From a checkpoint of a small mixture-of-experts model trained on Wikipedia: 16 layers, 224 GELU neurons an expert.
Below are experts of layer 8 (counted from 0) of a mixture-of-experts language model. Rows are named router (the router's row for the expert) and show model dimensions 0-255. Each number is 128 + 24 x the weight over its row's rms, rounded and kept within 0 to 255.
After each expert's rows: "mostly gets" lists some tokens that are sent to it at least half of the time; "gets" lists some tokens that make up at least twice as much of what it gets as of all text. This comes from a sample of Wikipedia text that the model never trained on. Tokens count by the router's weight.

# expert 28
router [ 90 110 115 141 163 136 137 153 142 110 119 136 133 125 125 102 133 147 156 120 134 119 100 110 130 130 131 162 129 130 136 125 154 165 113 145 142 127 123 145 138 114 107 153  89 118 106 144  99 134 140 120 102 117  82 112 128 147 130 109  89 154 126  97 130 131 140 152 152 146 109 148 126 142 114 151 143 122 123 123 156 130  97 216 127 122 108 143 177 129 134 128 162 146 100 122 131 105 139 155 125 118 136 110 162 139 146 138 140 178 151  97 135 153 188 110  93 112 173 127 130 107  97 136 121 132 105 139 150 119 152 137  94 143 124 113 127 132 100 101 135 132  87 128 105 108 116 122 140 103 158 139 111 165 105 137 116 163 117 138 139 108 163 130 139 129 127 118 185  90 105 117 138  92 177 121 142 140  86 113 169 113 176 105 149 127  83  97 111 188 121 132 105 141 169  83 114  90 152 128 111 139 155 122  66 115 152 154  84  70 104 156 104  96 149 142  97 138 129 132 126 136 164  77 129 113 100 176 148  90 147 167  82 102 137 136 127 109 149 126 151 156 131 139  86 183 148  95 104 138 123 124 151  97 111 154]
mostly gets: " −", " —", "/a", " Goals", " +", " ±"
gets: " ", "0", "%", " −", " +", " $"

# expert 56
router [125  94 128  92 126 103 107 142 143 141 135 139 122 127  99 112 197 120 144 156 117 126 112 155 131  98 161 153 146 131 137 111 107 162 121 111 139 126 137 132 111 133 101 140 105 129 119 112 120 100 106 132 134 148 111 134 135 150 100  78  62 113 111 110 139 157 126 101  83 137 101 158 120 114 125 134 139 121 135  68 106 110 121 107 132 108  74 117 158 143 137 139 151 137 118 143 168  88 110 137  99 169 105 102 131 149 110 129 113 113 105  85 138  87 114  79 104 143 152 151 125 133 154 110 132 125  85 158 153 107 153 132 117 127 136 138 124 134 140 120 101 131 118 126  78 143 123  95 131 136 185 155 118 106 106 127 112 125 114 122 133 127 111 135 130 134 143 102 199 111 139 139 120 112 164  98 150 162 124 113 170 138 150 139  98 125  81  99 107 173 108 118 125 130 136  87 143 118 152 122 122  98 135 117  67 133 145 132  71 123  91 106  72  83 117 140 133 123  95 140 100 165 193 108 124  95 114 120 146 116 159  88  85 124  84 129 125 122 145 119 135 178  85 136  95 151 150 111 160 113 124 132 168 121 116 123]
mostly gets: " Votes", " Liberal", " ±%", " Candidate", " Loss", " Majority"
gets: " |", ";", " Votes", " Team", " Party", " Democratic"

# expert 34
router [140 114 129 104 109 131 139  99 145 143 128 146 105 136  86 137 113 116  93 133 101 156  88 153 138 138 159 131 127 129  91  90 106 140 132 143 142 146 143 146 148 121 109 140 134 148  94 132 102 115 133 137 103 100 103 120 115 173 153 107  79 117 131 131 101 126 167 159 104 116 126 154 144  97 101 158  86 120 110 116 164 139 126 171 152 111 126 125 114 156 142 133 125 152  96 114 120 102 129 161 160 160 135 105  92 139 157 171 101 144 124  99 129 145 142  97 160 147 156 149 122  71 123 108 155 104  90 144 141 117 177 140 117 121 164  85 114 147  91 128 114 148 148 145 139 126 114  83 157 108 136 164 127 124 122 138 131 171 144 127 146 122 129 124 171 115 122  60 159  94 132 117 102 114 165 153 115 144 110 102 152  92 141  88 101 115  65 131 139 147 133 114 120 147 132  71 111 130 185 106  92 166 153 112 119 121 135 150 104  89 137  88 133 116 151  78 139 114 110 125  86 142 148 134 163  98 113 141 173 103 143 132  81  92 116 127  64 124 167 128 136 156 115 142 136 137 127 152 124 128  97 146 133  94 147 156]
mostly gets: " pre", "-in", " Nominated", " Pre", " Award", "augh"
gets: "'", "in", " Best", " per", " re", " pre"

# expert 25
router [110 115 154 135 109 125  95 103 139  60 131 110 149 121 152  85 102 125 138 132 129  79  91 120 156 110  90 126 128 150 144 125 121 126 148 150 157 128 156 152 113 157 115 168 135 104 121 109 114 134 149 137 114  83  94 152 119 159 103 118 140 175 134 146 129 146 135 146 138 154  96 119 174 127 134 106 145 121  83  97 103  87 148 116 153 143 129  97 135 133  77 137 139 152  78 140 125 114 132 148 105 125 138 141 139 121 108 175 107 111 156 118  96 115 148 112 134 105 130 156 121 147 161 107 116 135 123 118 154 125 179 117 130  81  82 137 101 146 155 115  71 176 121 116 155 139  98  85 149  99 132 118 116 143 103 113 113 160 111 141  84 134 141 143 139 141 142 116 159 125 152 104 160  99 109  78 143 160 105  65 142 134 142 117 158 132 123 100 136 181 147 115  85 101  97 104 174 117 134 122 144 166 145 104 129 138 106 158 114 154 128  71 121 112 132  61  85 132  97 150 110 125 153 108 152  95  94 128 145 144 129 145 105 100 110 134 161 142 155 135 142 155 104 139 139 119 144 122 130 141 134  99 164 112 113 146]
mostly gets: " The", " them", " colors", " COVID", " the", "Episode"
gets: " the", " |", " |\n", " The", "\n", ")\n"

# expert 1
router [118  97 149 113 169 136 129  86 140 136 133 162  91 129  98  89 133 121 139 124 100 126  97 135 149 150 129 136 170 104 170 119  92 188 112 127 128 130 146 158 105 105  93 118 105 130  88 142 107  84 144 113 132 117 103 121 112 138 100 136 113 125 117 133  86 129 135 143 149 101 110 152 149 137  91 175  90  67 119 118 110 106 123 120 116 121 101 121 132 136 135 164 134 153  96 155 114  84 117 164 120 131 123 134 122 165  84 149 131 148 118 104 120 109 105  87  98 124 152 150 162 141 154 121 150 104  97 149 141 136 144 168 100 126 127 114 115 122  94 108  99 165 133 117 128 127 119 114 146 101 147 143 118 149 138 113 141 145 116 122 128 101 132 175 139 118 138  82 147 131 158 109 153 108 160 111 134 124 107 105 143 112 154  95  88 152  88 127 147 156 165 148 131 114 176 113 108 139 123 138 102 100 168 149  75 111 143 168 116 178 104 117 128 114 142 134  99 127 114 113 125 152 171  98 151 125 146 117 140 103 141 155  87  85 112 145 137 150 162 127 136 166  78 143 132 105 162 123 193 158  78  87 159  93 145 129]
mostly gets: " not", " did", " does", " into", " considered", " toward"
gets: " to", " for", " not", " into", " from", " did"

# expert 38
router [126 108 133 144  85  76 123  85 149 143 120 117 133 142  79 119 128 137 162 145 114 131  93 129 128 103 161 137 103 132 113  95 105 136 127 157 133 147 130 147 139 120 132 129  94 131 119 111  96 120 150  96 133 125  84 102  89 147 111 110 113 136  90 140 154 147 165 125  98 133  99 119 105 119 122 163 127  98 139 113 149 130 159 171 142  94  98  88 117 161  80 155 129 113 104 141 157 131 144 162 109 151 148 134 124 146 136 121 102  92 123 112 108  95 140  95  96  82 140 140 113 145 161  97 128 122  95 174 142 110 148 156 104 154 144 123 115 174 103 109 124 160 150 131 137  90 104  94 175 153 153 146  94 152  88 141  79  99  79 158 112 138 157 159 140 101 139  78 173 157 148 138 126  98 159  78 131 145 112 133 148 133 125 128  98 128 119 120 120 145 124 128 132 130 144  92 143 115 177 134  94 131 162 120 115  95 160 134 112 165 124  94 147  99 179 114 131 119 128 106 103 165 152 115 151  89 124 114 142  97 129 172 120 113  87 138 112 119 156 136 153 142  77 112  71 141 143 107 133 109 116 116 130 116 106 161]
mostly gets: ".A", ".D", ".S", ".J", ".E", ".I"
gets: " L", " C", " B", " H", " F", " S"

# expert 4
router [ 80  77 124 134  96 128 141 132 126 130 155 139 158 147 154 143 118 134 124  93 118 124 124 130 152 108 121 142 169 125 151  87 111 173 119 166 119 121 138 123 121  91  96 143 112  94 125 106 126 101 143 128 163 118 121 146  78 130  97 125 104 122 117  90 118 160 115 150 107 112 122 131 123 124  72 141  86  70 117  85  90  86  96 129 164 129 104 139 153 130  87 149 177 119  94 148 139 100 138 139 138 166 122 147 133 148 107 163 121 143 142  95 119 156 154  98 107 100 117 142 135 134 136  81 111 104 128 136 181  84 171 140 103 115 137 119 134 160 138 135 108 150 102 138 140  94 105 112 133 101 145 135  76 137 109 156  83 174 105 158 137 116 181 135 162 123 119 103 160 130 139 138 136 113 143  97 144 109 146 122 146 128 145 150  80 162 110 104 148 123 161 112 119 161 113 104 116 102 142 126 122 137 146 109  77 136 151 150  91 116  76 124 123  90 180  87 112 132 102 108  95 137 164 136 151 130 142  95 160 123 134  80 110 112  98 133 128 151 163 108 142 138 106 139 121 118 171 109 162 127 134 100 132 116 120 137]
mostly gets: " among", " regarding", " between", " both", " throughout", " involving"
gets: " of", " the", " for", " in", " from", " between"

# expert 41
router [158 125 170 125 149 123 122 110 140  98 137 152 120 113  90 133 121 141 108 148 110 127 129 159 147  76 109 160 137 167 134 131 100 167  95 146 147 155 122 162 158 123 132 144  93 136  72  91  84 130 132  96 127 119 134 139  86 136 124 106 136 118 111 125  92 121 161 177 119 133 101 154 115  84  87 110 120 135 105 140 164 131 137 149 141 113 109  83 149 174 134 141 107 156  76 125 139 121 159 125  98 158 141 113 135 146 102 164 131 118 139  98 138 123 154 126 146  98 149 143 179  85 149 123 102 125 110 135 143 107 189 139 131 101 161 113 162 154 138 113 103 145 141 130 111 116 137  98 142 103 112  99  71 130 126 149  90 102 106 160 119 180 119 148 174 135 146 108 181 144 115 136 126 117 153 111 140 115  89 112 167 107 157 121 125 101 109 122 163 116 141 155  90 141 136 113 151 136 145  86 127 117 145  98 132 128 118 129 100 134 134 112 124  83 106 118  87  87 108 103 134 147 156 167 157 113 123 131 146 113 127 145  78 111 112 135 128 159 115  96 154 125 129 130  74 137 168 150 114 164  76  94 134 101 128 116]
mostly gets: " \"", " [", " “", "{", " \\", "\\"
gets: " \"", "/", " '", " [", "..", " “"

# expert 33
router [ 36 147 144  90 120  97 124 142 138 144 137  51 119  92 125  87 157 172 148 124 101  96  93 108 127 114 121 124 135  95 112 113 116 140 127 145 137 133 144 130 158 113 135 179 111 123 137 146  61  90 134  98 117 101  99 124 106 114 119 122 102 159 111 156 110 136 140 159 108 156 121 128 132 129 115 117 138 123  96 110 149 112 149 152 109  69 108 107 119 170 131 128 129 145 108 118 126  60 117 125 124 119 124 112  96 137 147 148 137 126 110  93 163 140 150 114  96 129 144 169 170 112 143 142 127 125 126 154 130 110 154 163 105 114 176 143 108 156 138 134 113 139 112 131 133 132  92 119 144 131 142 138  67 162 100 122  89 135 115 127 120 120 134 136 157 106 145  91 146 112 128 103 140 119 161 130 117 118 119  83 158  87 151  83  72  89 131 109 139 108 122  75 116 144 144 110 119  61 121 103 104 155 174 119 117 104 126 132  98 172 117 141 112 110 140 101 140 132 122 119 116 136 138 169 131 106 116 126 135 122  90 144  98  74 126 167 108 124 151 127 106 144 135 156  94 125 141 123 107 165 117 120 149 111 134 135]
mostly gets: "\"", "”", ")\"", "-TV", " III", ".”"
gets: "\"", " II", "%", "'", "X", "$"

# expert 22
router [130 129 124 117 127 103 124 124 128 116 106 151 131 135 158 144  96 116 148 133 111 111 101 163 162 150 127 102 144 135 122 165 109 108 113 151 144 135 117 123 130  75 151 173  92  93  98 134 136 102 139 100 152  99 103 117  92 164 110 131 114 149 119 118  77 161 178 131 133  91 139 144 137 128  77 174 102 144  86  89 137 135 105 114 172 139  86  73 127 147 100 115 145  99 107 135 140  96 111 137 128 117 137 112 179 141  89 165 170 109 115  91 143 140 126 108 123  78 135 158 152 141 115  96 112 147 131 147 178 117 206 155  65 131 103 114  91 167 120 134 132 140 116  91 134 109 102 135 135 125 145 140  94 138 112 120 105 106  99 130 134 132 166 126 154 111 118 111 113 109 154 120 116 105 136 111 111 147  90 134 142 103 156 102 123 118 122 147 177 127 130 145 103 134 133 116 131  98 158 108  98 147 132 101  85 121 149 156  92 143 127 142  96 109 145 108 129 138  87 130  93 110 113 126 155 130 111 149 124 119 134 122 109  70 153  98 146 160 172 127 135 161  96 144 100 133 136 170  80 122 128 130 148 130 104 150]
mostly gets: " this", " such", " This", " due", " same", " there"
gets: " ", " this", " This", " such", " that", " same"

# expert 23
router [149 136 114 135 122 130 153  99 148 159 103 193 112 147  72 133  99 108 159 107 117 164  96 136 141 143 126 168 135 142 107  83  87 113 129 171 105 148 113 127 134 111 128 155 116 130 115 170 119 120 114 137 170 111  82 115  87 152 127 106  87 155 100 105 118 121 154  93 161 123  78 121 137 122 133 153  88 125 163 107 166 143 145 122 173 113 120 126 145 139 129 161 115 105 129 121 162  84 159 127 144 157 136 141 147 127  98 132 119 109 137  95 125 110 149 144  96  77 170 134 108 130 140  94 140 114 107 128 169  91 178 153 105 173 163 134 115 151 145 109 140 118 139 129 136  86 110  99 115 104 167  92  90 117 131 121 119 141  70 149 136 133 124 170 177 115 130  97 130 138 144 140 168 129 135 129  99 116 120 121 150  83 134  76  95 100 108 114 146 164 108 122 126 161 136  96 107  91 154  96 113 135 155 124 114 138 131 116 133 138 113 136 150 102 143 111 103  96 112 127 118 151 181 153 134 113 124 140 180  63 134 131  96 104 129 150 120 137 161 126 135 115 125 147 120 109 143 111 129 139 116 121 134  93 106 154]
mostly gets: "ol", "olog", "og", "ag", "raph", "olit"
gets: "ol", "ag", "el", "or", "og", "ul"

# expert 60
router [153  87 139 119 136 125 138 162 156 146 130 126 140 132 144 101 132 161 144 151 123 115 132 142 127 131 100 135 162 125 120 142 105 102 118 133 143 134 109 121 133 133  89 151 167 108 126 134 102 118 123 122 128 113 126 138  73 153 108 117  81 144 146 112  94 127 145 113 128 116  64 116 136 126 124 160 115 152 111 111  99 103  86 105 147 102 129  87 141 113 158 163 112  95 114 126 117 156 127 103 108 166 126 124 148 136  85 115 119 153 151 106  99  97 142  97 117 115  77 152 139 143 118 131 120 125 112 166 165 104 143 119 109  92 141  81 130 146 125 151 128 131 134 118 125 146 142  78 145  77 165 118 120 162 100 110 135 147 122 126 112 115 172 135 151  91 115 116 155 145 158 163 158 118 151 114 125 143 100  88 129 132 148 118  89  95 115 108 139 159 154  99  87 125 122 115 129 129 158  49 112 121 124 104  73 155 124 178  95 142  80 122 113  78 132 110  98  99  76 139 114 154 135 139 133 104 114 118 145  84 122 107 117  69 119 148 122 145 134  94 165 166  94 106 115 124 174 146 143 143 109  91 137  79  87 142]
mostly gets: " |\n", "|---|---|---|---|---|---|\n", "|---|---|---|\n", "|---|---|---|---|\n", "|---|---|---|---|---|\n", "|---|---|\n"
gets: " |\n", "|", "\n", "|---|---|---|---|---|\n", " Total", "|---|---|---|---|\n"

# expert 45
router [102 123 151 133 134 100 144 114 149  85  99 137 144 102 128  91 104 113 131 118 102  98 111 120 156 129 104 137 115 100 130 122 145 106  84 131 130 139 146 165 155 114  91 131 126  93 151 132 155 118 143 107 135  95  76 122  98 169 124 114 101 167 117 106 105 155 172 114  98 119 108 160 102  90 133 134 108 114 127 121 144 106  95 144 126 113 130  78 169 159 124 120 109 154 103 141 135 129 161 160 120 186 150 149 146 178 123 144 104 160 125 112 118 148 151 119 133  97 146 166 175 142 160 118 121 125 105 171 134 102 141 148 116 147 146 130 102 140 166  95 116 171 179 134 111 104 132 129 151 127 131 125 118 168 105 150 102 138 119 122 149 141 153 134 153 125 169  60 182 148 150  91  93  99 134 112 154 126 132  81 124 116 172 120 100 136  93 123 149 138 141 105  80 133 115 108 129  96 140 108 109 147 160  89  76 109 125 121  78 175 165 126 143 103 150 120 108 129 122 118 130 129 111 100 147 109 126 104 142 101 147  84 100  85 115 118 121 145 119 111 135 152 127 144 121 116 148 126 178 133  94 112 147 134 104 165]
mostly gets: "born", " www", "=", "The", " Born", " Feb"
gets: "-", "|", " the", "=", "The", ":"

# expert 32
router [109 109 134 132  94  95 124 133 143 127  99 131 148 115  93 126 133 135 166 132 109 106 154 124 147 145 181 151 137 125 140  97 132 136 137 138 137 167 123 146 123  74 112 195 124 127 126 136 109 124 129 138 166 124 100 127 121 116 127 112  98 155  92 135 113 179 147 151 123 117 108 150 106  86 112 167 122 162 125 103 100  99 151 124 113 127 144 124 156 184 139 155 140 139 122 114 135 139 150 178 117 127 127  98 166 174 136 121 162 148 126 115 158 128 135 135 133 124 131 152 130 133 125 164 124 126 118 164 160 110 118 150  58 128 146 104 113 146 141 128 147 143 122 140 106 127 120 143 158 137 153 127 113 158 139 173 136 152 101 136 183 126 138 133 173  99 129  69 175 228 132 134 139 122 101 114 127 155 133 124 160 123 138  85 139 170 140 104 134 132 109 104 104 143 154 103 118  81 145 114 128 169 143  95  80 105 151 166 111 109 109 106 129 111 137  90 110 133 114 143  93 180 132 119 144  90 141 111 154 134 123 104 105  97 116 113 159 151 140 108 160 169  81 143 122 109 133 147 133 145  87 114 156 107 101 149]
mostly gets: ").", ".", "\".", " .", ".\"", ".\n"
gets: ".", ".\n", ").", ";", "\".", " ."

# expert 51
router [114 129 117 147 151 106 150 162 121 147 122 109  94 136 120 118 106 176 121 107 133  96 155 135 142 125  94 135 151 148 175 121 131 138 138 150 144 157 130 154 156 102 121 110 137 121 127 132 124 109 167 109 120 120  92 121 118 140 116 117 138 104 103  74  91 140 185 100  78  94 126 136  92 128  65 135 102 110 126 101 142 107 105 141 128 121  94  92 164 166 153 162 166  82 121 139 163 100 116 152 140 179 140 109 139 135 144 143 116 149 136 113 111 140 175 132 112  74 135 138 170 120  96 136 128 117 105 146 154 114 126 156  76 120 186 101 118 145 135 135  93 132 143 133  85 116 127 138 109 136 150  95 128 180 125 113 120 147 126 137 151 120 134 135 139 104 138 100 113  81 140  89 124 138 177 136 138 156 122 106 159 118 168  91 131  96  98 110 156 112 148 133  97 150 118 114 149  89 143 135 130 146 149  95  52 105 137 120 129 139 130 149  95 104 164 123 161 129  90 121 105 165 150 133 154 120 121 114 155  90 113 138 114 135 110 142 137 131 145  84 116 116 117 148 113 150 152 103 121 155 124  72 159 128  94 165]
mostly gets: " a", " an", " =\n\n", " another", " someone", " something"
gets: " a", " an", " =\n\n", " A", " American", "A"

# expert 19
router [154 130 131 131 100  95 115 101 156 149 132 159 123 149  83 129 105 120 148 115  99 141  86 133 147 140 139 158 132 129 132 110 112 129 141 142 127 150 139 136 143 133 109 136 131 123 117 148 119  91 171 120 133 117  91 122 105 177 137 111  84 124 104  99 119 136 129 145 126 105 110 159 143  92 106 161 127 135 140  96 146  88 147 178 139 125  99 110 124 140 100 154 130 103  96 132 176 115 126 144 118 160 132 135  87 136 104 119 137 159 148 105 107  77 156 119 114 117 139 137 151  90 134  91 135 118 115 159 154  86 153 161 120  97 179 143  79 136  80 113 120 155 175 117 115 104 135  91 140 113 160 109  89 168 104 122  75 151 107 151 102 162 176 179 194 101 137 114 149 153 154  93 125 122 150 106 140 158  92 148 152 136 122 119 122 112 104 121 152 118 119 123 107 121 166  93 120 120 118 104  95 154 141  92 127 113 138 117 125 113 115 106 119  87 145 144 104 110 121  93  88 147 161 101 121  96 121  96 161  99 147 149 110 111 113 146  88 129 167  93 129 157 122 152  85 139 140 113 133 132  93 122 129 114  84 173]
mostly gets: "-C", "-M", "Mar", "-S", "-E", "-O"
gets: "M", "C", "S", "L", "F", "P"

# expert 13
router [113 149 107 120 144 133 158 150 137 162 135 114 142 128 116 157 164 108 156 120 118 153 165 121 133 137 167 158 144 156 132 123 129 143 111 116 111 118  71 135 140 123 125 108  92 133 118 135 119  99 128 115 134 146 109 115  99 138 115 112  93 117 100 136 101 130 125 135  79 131 129 157  69 123  93 170  86 109 169 134 177 139 123 177 103 112 116 126 146 131 136 136 152  78 151 119 152 141 130 109 143 145 144 111 144 136 129 101 140 143 114  99 142 126 126 114 121 142 128 115 144 117 107 107 138 121 101 146 137 101 132 184  94 183 174  93 136 144 115 123 200 100 117 115  85 102 131 139 114 130 157 163  86 126 125 116 121  81 130 111 147 121 128 142 149 101 137 108 133 132  99 152 104 144 144 143 112  95 146 178 151 100 158 118  54 110 111 139 144  97 131 129 107 163 189 136  82  96 162  97  95  59 128 127  98 112 170 144 117 140 125 180 135 106 133 183 165 127 130 108 119 158 144 149 127 132 140 140 137  94 137 166 121 107 141 160  84 115 131 115 108 130 155 132  93 167 153 133 127 124 120 149 113 120 152 142]
mostly gets: " Candidate", " Festival", "ي", " bass", "า", "/a"
gets: " ", "s", "ing", "i", "er", "1"

# expert 53
router [ 99 127 133 115 139 133 140 114 151 147 141 132 139 102 132  97 123 143 118  70 107 104 129 124 147 116 111 148 122 116 147 121 113 154 151 131 137 162 102 157 128  99 123 135 106 108 109 110 139 113 159 109 154  85  81 112 107 131 115 170  93 117  99  98 102 143 140 137  96 118  82 167 108 119 130 122 108 104 156 128 157 121  74 150 120 138 100 100 140 143 147 159 148 115  91 135 145 157 137 160 114 160 146 102 154 156 118 157  95 115 126 101 104 127 124  81 116  97 135 161 182 146 117 123 136 137 102 134 178  95 163 200 127 124 148 107 101 159 116  89 128 104 100 148 102 120 101 141 152 118 125 156 139 138  99 114  80 111 131 118 100 140 133 146 138  86 136  98 136 109 147 109 139 121 124 116 145 180 136  81 150 102 160  93 102  93 103 119 146 139 111 142 126 134 107 101 145 106 161 115 135 129 164  88 104 117 140 127 137 157 138  94 148  77 147 105 109  89 100 108 100 136 113 151 144  84 155 101 152 108 163 119 125  93 145 130  96 143 151  96 135 133 126 169 118 171 176 135 120 152 113  92 162 135 107 183]
mostly gets: " called", " titled", " title", " debut", " as", " father's"
gets: " as", " called", " name", " series", " title", " work"

# expert 50
router [109 130 108 151 142 135 151 125 146 140 107 105 113  98  82  90 130 103 154 116 109 121 162 123 158 130 131 174 146 148 166 113 127 188 115 125 138 152 161 146 125 123 128 127  91 143  99 141 127 121 196 141  99 121  97 129 102 156  82 121 127 134 127 140 135 151 122 150 108 158  95 135 119 108 137 167 163 104 143  82 147 100 164 128 177 127  86  84 165 168 141 142 177 132  95 126 147  81 117 148 108 164 139 126 147 148 129 163 156 110 136  93 149 143 127 142  94 102 154 143 144 110 138 154 127 137 117 155 141 110 140 140  82 118 115 138 117 132 156 121  70 161 134 117 112 117 110 117 140 108 140 101 114 163 136 130 107 124 125 121 134 127 144 108 156  92 122  81 172 105 146 124 124 112 149 103 150 138 126 148 121 120 144  82 132 128 112 102 145 147 169 109 104 130 153  94 166  66 127 118 106 137 147 144 104 115 156 131 100 124 138 166 101  93 151 138 118 114 115 144 124 196 137 143 139 108 112  93 112 122 139  81  60  89 134 152 121 122 125 113 171 132 108 158  99  85 145 125 128 140 121  84 144 125 118 149]
mostly gets: " —;", " –;", "%;", " |", " Chevrolet", " Succeeded"
gets: " |", ";", " —;", " –;", " Succeeded", "%;"

# expert 21
router [130 127 100 144 115 143 138 163 173 112 110  96 122 105 110 136 115 149 115 136  99 140 141 141 156 161 124 157 137 140 107 142 112 152 136 118 112 114 172 146 164  90 114 179  96 102 129 148 132 106 110  79 152  89  90 115 106 145 128  94 113 150  85 146 107 132 140 110 156 132 110 103 116 151  98 146 149 148 110 103 169 144 142  98 127 106 101  84 172 144 122 132 115 123  84 159 158  76 135 121 126 140 129 122 120 130 129 123 128  65 139 101 127 162 126 120  78 127 147 173 143 110 131 141 128 102 119 129 146 116 122 140 127 138 140 109 112 129 132 144  79 170 121  99 127 113 121 130 151 128 138 151 102 160  94 134 113 157  89 133 137 140 140 133 153 148 148 102 168 172 148 114 149 129 166 123 117 193 123  81 160 121 143 127 107 137 114 114 141 120 121 143 127 152 157 104  83 105 133 100 104 117 164 111  76 128 137 155  67 113 114 133 117  98 160 118  98  93  90 146 124 163 115 107 173 102 100  76 135  96 155 137 131  95 134 130 126 136 150  74 143 133 101 124 121 151 154 125 201 129  97 138 139 123 103 133]
mostly gets: "201", "202", "199", "198", "196", "194"
gets: "201", "200", "202", "199", "198", "197"

# expert 16
router [103  94 125 134 110 117 123 112 173 109 122 162 105 137 121 126 114 113 168 138 101 151 102 167 136 140 120 156 167 124 107 112 120 118 156 166 153 120 127 146 169 118 135 164  96 120 121 107 118 123 113  69 105  72  84 146 109 122  94 100  97 155 152 144 106 115 165 143 119 129  65 165  77 111  94 134 121 137 124 156 140 144 133 159 145  86 106 140 138 150  96 122 107 145 121 159 104 122 133 144 129 138 155  91 137 151 127 143 114 138 120 109 140  99 147 125 102 129 131 136 141 118 109 116 110 125 140 158 161 108 131 157 119 136 143 105 136 170 127 156 111 134 141 104  92  98 109 101 163 115 155 134 110 190  98 117 121  97 165 109 121 141 148 135 167 144 110 112 146 139 142 127 109  88 166 120 125 134 105  75 197 117 157 128 106 128 108 144 134 110 164 149  69 138 139  96 135  88 172 116  84 128 115 101  73 130 123 142 123 139 117 110 119 119 152 125 133 127  72 120  99 120 113 156 135 100 166 146 169 130 124 111  85  94 122 126 120 148 146 127 131 117 134 160 153 143 127 180 120 182  99 141 164 109 136 145]
mostly gets: "–", "^{(", "⁄", ")},", "-and", "+"
gets: "–", "-", "/", " ", "1", "2"

# expert 47
router [129  95 117 138  87 144 112 157 166 132 111 121 141 123 103 104  98 147 147 129  86 101 146 105 140  94 144 126 161 112 107 119 114 120 125 159 146 134 156 107 147 145  98 122 131 107 114  73 133 115 120  99 132  67  81 110 133 148 118 126 127 133 111 156  75 139 149 118 119 138 107 163  95 120 109 115 136 146  98 101 142 117 153 139 121 111 111 120 187 138  91 139 151 111 129 136 138 131 156 144 103 149 112 141 137 150 136 131 125 130 106 107 122 126 131  96 108  84 110 161 162  73 131 122 145 105  72 153 134  97 164 152 104 123 136 117  98 159 102 108 115 156 135 115 136  98  88 115 170 103 150 117 100 165  95 110 106 178  97 150 153 131 158 130 154  99 131 101 146 120 137  85 106 101 176 136 158 139 130 111 117  88 130 137 134 117 116 117 176 131 120  76  78 118 158 125 171 128 148  89 108 142 145 138  81 112 170 149 103 124 131  65  94 100 147 140 123 116  96 153 128 148 115 164 168 126 104 116 133 123 140 101 144 101 124 158 160 137 152  97 124 144 120 158 138 117 160 156 112 153 111  84 155 102 102 131]
mostly gets: "died", "born", " July", " February", " October", " September"
gets: " ", "–", "|", ",", "born", " ("

# expert 5
router [118  95 115 125 109 115 138  86 147 120 117 156 161 108 123  76 131 128 164 129 128 151 108 118 138 126 144 147 149 114 117 129 132 142 125 185 150 137 145  93 138 133 124 137 109 127 137 159 129 117 154 133 119  87  80 116 119 113 124 102 110 169 152  97 119 151 141 117 141 107 130 135 106 146  94 185 103 124 126  75 128 119 162 162 155 115 130 129 134 123 141 122 123 136 105 155 139 140 127 143 130 118 149 101 174 133 104 130 105 164 116  94 138 111 171  93 107  84 124 171 141 129 100 125 133 110 121 174 146 141 166 134 109 132 124  85 114 161 108 118 122 129 106  97 122 110 119 109 135 100 176 102  99 176 101  72  79 157 118 119 129 114 152 126 165 108 136 104 160 126 148 124 146  56 146 137 122 125 127 122 147  79 138 125 101 105 138 120 160 132  94 103 124 121 146 129 176  91 138 147 144 152 156  76  67  91 130 161  68 144 129 129 129 107 136 136 130  81 114 124 108 133 146 129 150 117 130 109 143  75 155 157  93  76 104 153  93 132 137 117 132 148 131 134 106  65 144 148 117 139 111  97 131 111 100 146]
mostly gets: " €", " £", " $", "140"
gets: " ", "1", "2", "3", "4", "0"

# expert 17
router [ 72  99 149 148 139 112 132  96 142 114 110 119 129 126  95  80 135 145 115  97 110  95 134 119 169 131 113 162 128 141 149 128 138 139 153 139 135 105 110 154 125  64 112 154 131 108 132 140 128 110 132  86 151  55 101 134 127  89 148 100  97 182 124  91 104 155 149 111 140 153 107 136  89 119 113 151 118 174 114 137 124 130 111 162 145  97 120 126 135 182 116 117 122 118 108 121 103 113 138 149 130 153 153  93 114 128 136 145 163 115 131 109 113 119 133 138 126 134 115 140 151 159 123 122 134 122 133 164 156 123 155 142 101 128 166 124 118 150 168 107 123 159 151 116 112 115 105 130 156 113 160 108  70 144 119 136 124 170 108 126 126 144 140 150 162 111 124 112 185  86 107 158 151 151 159  80 131 140 121 106 183 117 135 113 132 105  95 138 141 113 106 159  70 134 132 120 142 109 135 101 101  90 142 117  68 131 138 127 108 103 124 125 117 128 182  92 116  90  79 152 101 185 114 118 134 100 125 124 136 122 131  89 141 111 115 138 111 131 141  99 170 142 135 144 131 149 156 109 138 157 104  88 180 113  93 163]
mostly gets: " century", "–present", "°W", " census", "07", " season"
gets: "0", "5", "6", "8", "7", "9"